config.yaml
n_layer: 14
d_model: 256
n_experts: 32
experts_per_token: 2
d_expert: 192
d_shared_expert: 0
activation: "gelu"
moe_layers: [0, 1, 2, 3, 4, 5, 6, 7, 8, 9, 10, 11, 12, 13]
router_score: "sigmoid"
normalize_top_k: true
routed_scale: 1.41
balance_loss: 0.000154
balance_bias: true
init_std_router: 0.017
lr_router: 0.000452
vocab_size: 4096
norm: "rmsnorm"
norm_eps: 1e-06
tie_embeddings: false
optimizer: "muon_hyperball"
lr: 0.00553
beta1: 0.95
batch_tokens: [32768, 65536, 98304]
seq_len: 1024
train_tokens: 592000000
steps: 9456
dataset: "wikipedia_en"
Below are experts of layer 5 (counted from 0) of a mixture-of-experts language model. Rows are named router (the router's row for the expert), up (a neuron's input weights, with its number), down (a neuron's output weights, with its number) and show model dimensions 0-255. Each number is 200 + 20 x the weight over its row's rms, rounded and kept within 0 to 999.
Before each expert's rows: "mostly gets" lists some tokens that are sent to it at least half of the time. This comes from a sample of Wikipedia text that the model never trained on.

# expert 21
mostly gets: "w", "Ar", "dis", "sub", "qu", "Qu"
router,154,187,184,212,216,223,169,223,215,216,183,198,202,208,198,180,214,204,228,191,238,236,174,200,190,199,187,171,191,223,178,229,170,187,192,198,199,191,215,183,176,171,177,199,227,200,233,224,190,203,177,188,179,202,202,201,183,170,217,178,212,198,201,202,229,230,232,207,204,210,218,199,235,211,199,226,188,154,212,243,188,177,236,228,218,193,187,176,211,229,189,210,222,166,204,174,202,201,176,192,205,175,158,234,167,221,173,220,198,219,216,214,198,152,206,200,191,202,197,165,175,187,218,226,212,205,188,216,167,220,204,233,211,201,202,195,212,152,215,205,179,180,200,168,214,201,210,215,240,190,186,220,165,199,200,232,194,165,235,220,167,194,178,195,210,206,209,182,180,156,207,192,173,197,201,230,208,195,210,171,197,173,208,199,185,187,238,189,222,201,215,191,193,178,194,177,172,215,174,216,213,184,208,209,193,184,188,187,178,221,192,216,235,205,211,229,209,178,214,248,222,199,199,212,194,187,200,223,193,210,231,209,200,165,185,189,222,226,169,223,185,220,206,195,224,205,211,195,210,207,172,232,190,211,195,236
up0,199,193,168,184,203,178,180,215,201,243,164,194,188,205,188,210,213,211,204,179,157,208,183,222,181,222,217,196,193,213,177,237,178,212,176,195,237,181,227,183,194,198,152,231,219,197,220,202,179,188,246,198,183,188,198,169,195,213,222,194,191,153,213,224,239,194,188,205,206,182,222,208,221,186,229,221,196,207,217,219,164,190,234,220,214,184,186,213,169,165,171,231,229,216,153,229,198,178,199,198,204,206,193,222,195,227,219,184,232,205,221,176,198,182,243,202,198,193,180,170,198,195,220,195,185,186,238,194,199,200,243,217,234,204,189,224,204,184,229,201,177,203,211,235,204,207,187,199,213,201,236,228,206,198,242,227,226,171,199,192,198,206,205,185,218,199,204,200,186,178,199,212,203,229,209,202,204,174,180,175,221,199,184,220,176,206,233,207,205,223,213,211,205,184,196,202,177,240,162,196,203,203,233,224,205,225,157,212,205,230,217,188,204,224,208,201,213,193,209,206,192,245,189,212,197,189,195,182,233,218,204,190,193,230,187,188,214,234,189,184,153,202,231,212,229,180,205,214,210,203,181,201,215,202,236,217
down0,204,212,197,173,172,169,241,188,180,226,238,213,188,191,164,195,191,208,176,184,193,216,223,202,171,207,247,201,172,195,213,163,229,235,195,191,205,181,218,200,182,228,209,230,206,197,233,206,171,211,186,157,197,162,186,166,186,183,185,220,167,170,186,245,223,191,177,191,228,220,214,190,214,202,207,205,196,206,207,169,171,165,187,210,214,186,179,204,193,187,205,232,243,234,201,197,194,197,187,215,233,200,198,199,229,200,203,160,167,204,183,208,210,185,202,224,211,196,201,164,207,206,226,169,203,209,187,202,224,196,205,183,206,214,183,210,202,207,199,218,208,221,178,177,224,208,222,192,197,204,214,184,200,213,226,188,195,216,195,224,203,206,208,192,184,182,236,253,207,203,189,203,192,205,205,188,225,179,178,181,195,241,210,177,212,207,181,186,159,233,190,182,227,187,208,191,212,219,217,192,226,224,216,208,194,134,204,224,200,214,206,194,202,212,196,173,186,190,165,182,199,178,173,207,181,170,162,194,221,216,183,232,194,211,205,206,184,250,161,167,184,208,205,194,224,208,212,185,197,190,207,201,203,191,238,235

# expert 29
mostly gets: "st", "co", "Col", "the", "Co", "col"
router,202,178,168,191,229,198,184,230,210,196,219,193,180,221,211,200,224,219,202,200,203,211,209,216,154,218,206,245,167,232,175,211,176,154,218,200,219,153,233,184,203,188,195,185,223,180,218,196,215,206,156,194,212,160,204,173,193,211,165,224,207,148,201,212,210,205,223,204,202,199,219,222,185,195,201,195,194,194,195,194,174,209,238,223,236,188,193,207,224,213,168,195,205,195,199,174,211,184,196,208,184,212,180,207,219,199,217,165,205,233,229,234,216,184,184,187,188,192,182,186,175,230,172,214,211,212,167,167,192,216,194,225,203,218,227,223,193,181,205,189,211,199,168,183,168,208,191,222,222,189,203,200,196,191,195,215,179,178,207,231,150,187,204,168,193,176,214,216,170,165,171,203,213,150,167,211,186,185,215,158,204,229,199,204,176,190,185,207,189,181,202,185,170,203,182,178,166,205,178,245,247,166,219,203,181,209,199,175,203,221,226,188,194,222,207,208,217,173,188,201,231,219,214,182,227,227,191,213,202,219,199,195,229,188,193,195,189,185,213,202,202,183,204,172,214,193,232,202,187,214,188,189,204,192,220,171
up0,212,179,174,184,194,210,213,207,207,221,210,177,202,209,205,212,183,214,185,221,206,197,219,197,221,204,205,228,228,184,242,193,172,226,220,194,210,174,217,203,189,238,216,187,221,208,242,195,230,208,199,199,208,143,210,221,196,218,203,209,219,203,242,180,211,234,199,193,208,193,232,238,209,161,206,221,223,178,176,183,197,192,206,193,212,205,219,186,179,200,188,228,188,190,175,224,205,186,171,185,177,225,183,206,186,245,184,189,235,214,214,241,210,165,149,194,182,150,207,177,176,210,210,208,200,214,200,192,203,204,263,190,173,186,208,219,228,190,178,197,185,185,198,191,191,244,204,205,197,227,168,231,224,229,200,236,215,191,209,194,195,209,180,201,200,212,159,189,160,197,202,195,207,177,180,234,207,196,160,196,230,177,226,188,194,205,200,200,202,168,168,204,199,194,203,197,179,180,198,211,244,193,215,225,186,188,220,168,205,198,208,207,200,245,223,204,197,193,201,186,216,180,203,160,201,155,192,193,201,205,171,224,208,202,209,233,228,207,223,200,187,195,194,163,192,221,211,212,199,215,207,176,186,190,159,204
down0,193,208,185,197,219,195,181,248,203,230,223,204,219,230,208,198,193,214,206,156,198,205,221,177,194,146,207,210,188,221,206,224,232,207,227,176,191,173,223,168,215,187,180,221,222,182,207,203,190,206,182,221,217,213,206,188,184,215,228,215,217,215,207,183,191,224,206,183,163,213,231,198,215,187,193,212,186,191,205,166,171,231,204,189,207,219,198,210,196,198,198,178,197,164,218,189,208,210,185,196,214,190,174,222,195,209,192,164,191,209,183,181,213,196,210,183,210,189,183,184,227,186,186,225,188,175,188,255,197,233,174,211,183,198,208,221,213,193,223,181,212,175,224,153,207,222,205,218,276,224,200,220,184,163,215,202,211,228,219,197,168,167,200,186,203,191,230,181,183,186,197,190,223,199,178,209,201,194,201,203,202,166,199,182,189,194,213,205,242,168,214,207,220,182,192,191,161,159,169,199,204,209,183,197,189,195,196,162,217,203,177,218,191,190,220,173,181,197,189,194,198,194,186,234,213,184,187,170,151,242,209,200,197,209,218,197,200,183,218,222,210,204,196,193,181,167,141,190,226,164,191,219,214,159,199,194

# expert 6
mostly gets: "s", "es", "ers", "as", "os", "us"
router,207,187,235,199,215,221,159,202,219,186,200,194,206,202,232,187,199,262,188,202,224,230,200,198,199,220,186,201,194,228,186,214,211,206,201,176,191,198,214,192,211,194,176,208,229,197,219,240,203,188,187,204,169,160,206,243,171,207,200,229,206,182,231,213,213,233,199,215,181,190,174,207,201,168,217,179,217,203,208,188,205,182,212,202,234,219,216,228,229,217,185,175,221,167,231,182,221,161,181,196,212,206,172,231,172,232,200,199,193,225,192,188,170,200,165,168,184,185,177,200,191,172,212,204,204,180,165,164,186,222,176,205,203,203,203,203,213,213,219,201,189,191,169,168,180,192,206,185,186,193,206,246,210,171,220,187,188,228,184,228,164,195,190,165,201,212,230,219,178,184,171,195,204,194,186,240,185,243,168,196,235,185,214,210,203,178,191,194,207,206,192,161,154,185,165,197,216,185,223,197,204,238,188,223,162,177,160,201,192,222,226,189,224,209,213,227,199,222,189,211,205,189,197,186,207,164,196,234,206,207,216,189,196,204,205,220,178,201,199,214,207,205,243,174,178,200,190,178,220,191,198,200,206,193,196,227
up3,211,193,248,195,201,201,187,196,221,183,187,212,218,201,190,216,222,225,203,207,232,201,212,204,211,174,181,208,200,168,176,218,179,212,198,237,207,219,187,197,228,191,204,149,228,201,189,204,175,196,203,189,162,217,218,169,234,195,197,212,205,214,210,195,191,172,172,163,183,186,196,212,218,139,165,214,204,184,215,244,238,203,199,229,169,204,195,176,169,203,200,158,189,149,176,204,193,184,179,246,202,209,194,247,220,218,176,203,197,207,193,227,198,205,211,187,222,200,206,208,211,208,194,200,238,157,195,206,206,182,180,220,163,224,216,211,222,215,181,242,206,184,196,215,193,169,200,174,190,209,230,188,224,186,216,191,167,231,212,225,211,163,171,199,165,206,188,216,206,186,215,195,181,183,220,171,199,199,187,229,180,178,210,202,218,194,209,186,200,209,212,212,183,188,197,206,210,191,182,200,187,213,189,200,201,178,205,207,159,174,225,210,222,211,178,233,198,215,144,197,185,198,184,207,220,199,179,201,193,221,180,184,165,202,195,196,233,221,225,217,179,173,205,173,212,219,227,184,199,179,185,188,237,215,225,202
down3,199,219,232,207,193,165,190,225,193,167,229,175,221,200,216,214,208,206,210,199,192,187,159,195,218,189,188,198,210,220,220,187,214,224,207,204,189,212,202,203,238,197,205,167,203,192,206,234,235,225,205,219,201,202,197,199,199,194,168,207,176,210,218,198,208,210,196,177,168,205,211,199,207,219,212,176,198,219,231,195,212,204,214,183,221,196,185,217,242,204,208,216,203,157,226,196,191,200,193,199,208,210,152,227,202,220,176,203,172,192,214,200,194,238,167,186,195,195,193,208,218,204,185,198,199,153,213,161,198,204,210,202,158,181,212,208,202,196,198,209,189,210,218,168,180,203,207,183,206,178,212,201,181,211,240,205,228,179,203,233,197,207,190,223,198,210,197,206,176,188,192,199,185,209,183,238,204,190,228,185,189,166,257,237,231,229,206,248,241,206,151,237,211,161,158,197,205,210,222,216,222,189,192,211,211,175,187,190,215,254,221,200,226,211,200,186,213,265,202,193,208,197,205,180,199,198,239,205,258,157,198,192,180,207,204,220,176,204,219,226,182,223,177,230,210,204,212,186,205,212,208,194,196,216,182,206

# expert 11
mostly gets: "al", "produc", "work", "tain", "lead", "play"
router,220,181,182,204,226,200,217,200,195,208,222,204,210,178,211,176,215,217,223,199,204,216,216,184,205,180,207,187,176,235,184,244,190,180,198,212,233,181,257,170,195,186,204,198,220,188,225,183,238,189,192,209,175,174,202,217,205,179,171,179,245,192,214,194,246,188,194,224,207,213,185,233,204,201,170,163,247,181,205,201,191,178,223,213,237,160,206,210,248,215,197,197,237,186,242,194,192,220,223,210,232,174,178,242,184,210,181,178,202,207,229,190,204,206,172,188,186,196,188,200,190,182,199,201,196,222,226,167,207,204,202,214,205,204,216,194,195,221,204,199,186,182,160,168,229,188,173,209,227,187,184,227,182,178,237,223,153,185,235,194,156,206,230,179,186,191,203,193,178,184,196,169,211,197,193,232,201,191,183,185,217,228,218,211,179,213,200,194,186,199,217,170,192,209,194,215,210,201,188,193,222,195,202,202,174,178,191,211,186,216,217,218,182,213,200,219,189,214,202,212,234,216,223,179,212,184,194,234,179,204,201,214,192,204,166,204,167,168,191,252,211,211,193,200,184,190,212,171,202,210,195,229,236,174,203,220
up4,207,201,208,164,234,221,214,176,209,204,227,198,195,167,180,220,224,220,210,180,209,159,210,227,221,183,202,192,202,149,208,222,202,233,191,176,173,175,235,173,154,179,198,163,224,181,198,168,202,224,155,226,192,192,201,205,222,195,198,199,175,202,204,209,224,233,197,195,168,196,207,225,226,211,164,194,214,206,193,196,183,214,232,200,218,182,192,185,231,160,194,222,184,209,171,220,211,212,204,213,225,179,189,213,209,192,162,182,212,218,216,187,204,223,196,200,188,159,162,229,225,200,215,212,215,177,227,219,176,208,169,184,207,193,199,190,208,184,203,198,194,195,176,206,204,199,217,199,184,188,199,217,174,157,218,193,199,208,191,193,202,206,217,180,192,197,211,217,167,232,176,222,178,189,200,169,216,179,158,191,179,160,225,207,216,218,187,195,185,195,206,191,176,245,163,239,213,232,181,203,197,187,194,208,216,186,213,176,162,183,187,189,181,247,197,222,170,219,208,200,199,206,193,218,214,220,198,216,241,179,214,207,221,201,197,219,190,229,167,166,206,218,184,193,184,186,209,197,161,228,194,227,199,204,196,223
down4,206,197,193,182,189,196,221,215,206,207,222,201,211,187,229,208,195,187,196,194,222,162,214,209,182,197,202,206,211,234,191,200,173,181,181,216,226,208,183,156,244,189,207,180,186,188,193,200,166,215,227,185,230,217,191,214,175,230,199,178,202,189,201,209,230,198,216,197,224,206,203,205,183,155,206,176,227,221,170,204,151,173,208,221,183,183,174,235,240,210,199,169,179,202,206,188,215,192,227,212,219,194,192,223,150,207,202,198,183,202,174,203,185,208,211,185,212,200,223,191,192,178,223,191,224,195,177,211,198,202,210,166,203,151,193,215,202,214,167,178,182,182,181,212,228,194,193,202,171,223,219,187,202,187,209,210,194,206,211,139,199,189,180,204,208,137,196,207,192,237,214,205,196,206,161,208,175,177,181,228,219,211,226,202,174,223,222,203,174,187,188,196,211,211,169,222,196,222,236,187,177,203,183,179,211,164,179,201,217,210,221,197,233,211,210,207,225,222,176,231,199,220,213,195,202,189,193,193,217,176,212,197,194,212,176,237,179,220,150,170,220,172,198,213,210,158,196,171,203,235,180,221,197,175,233,205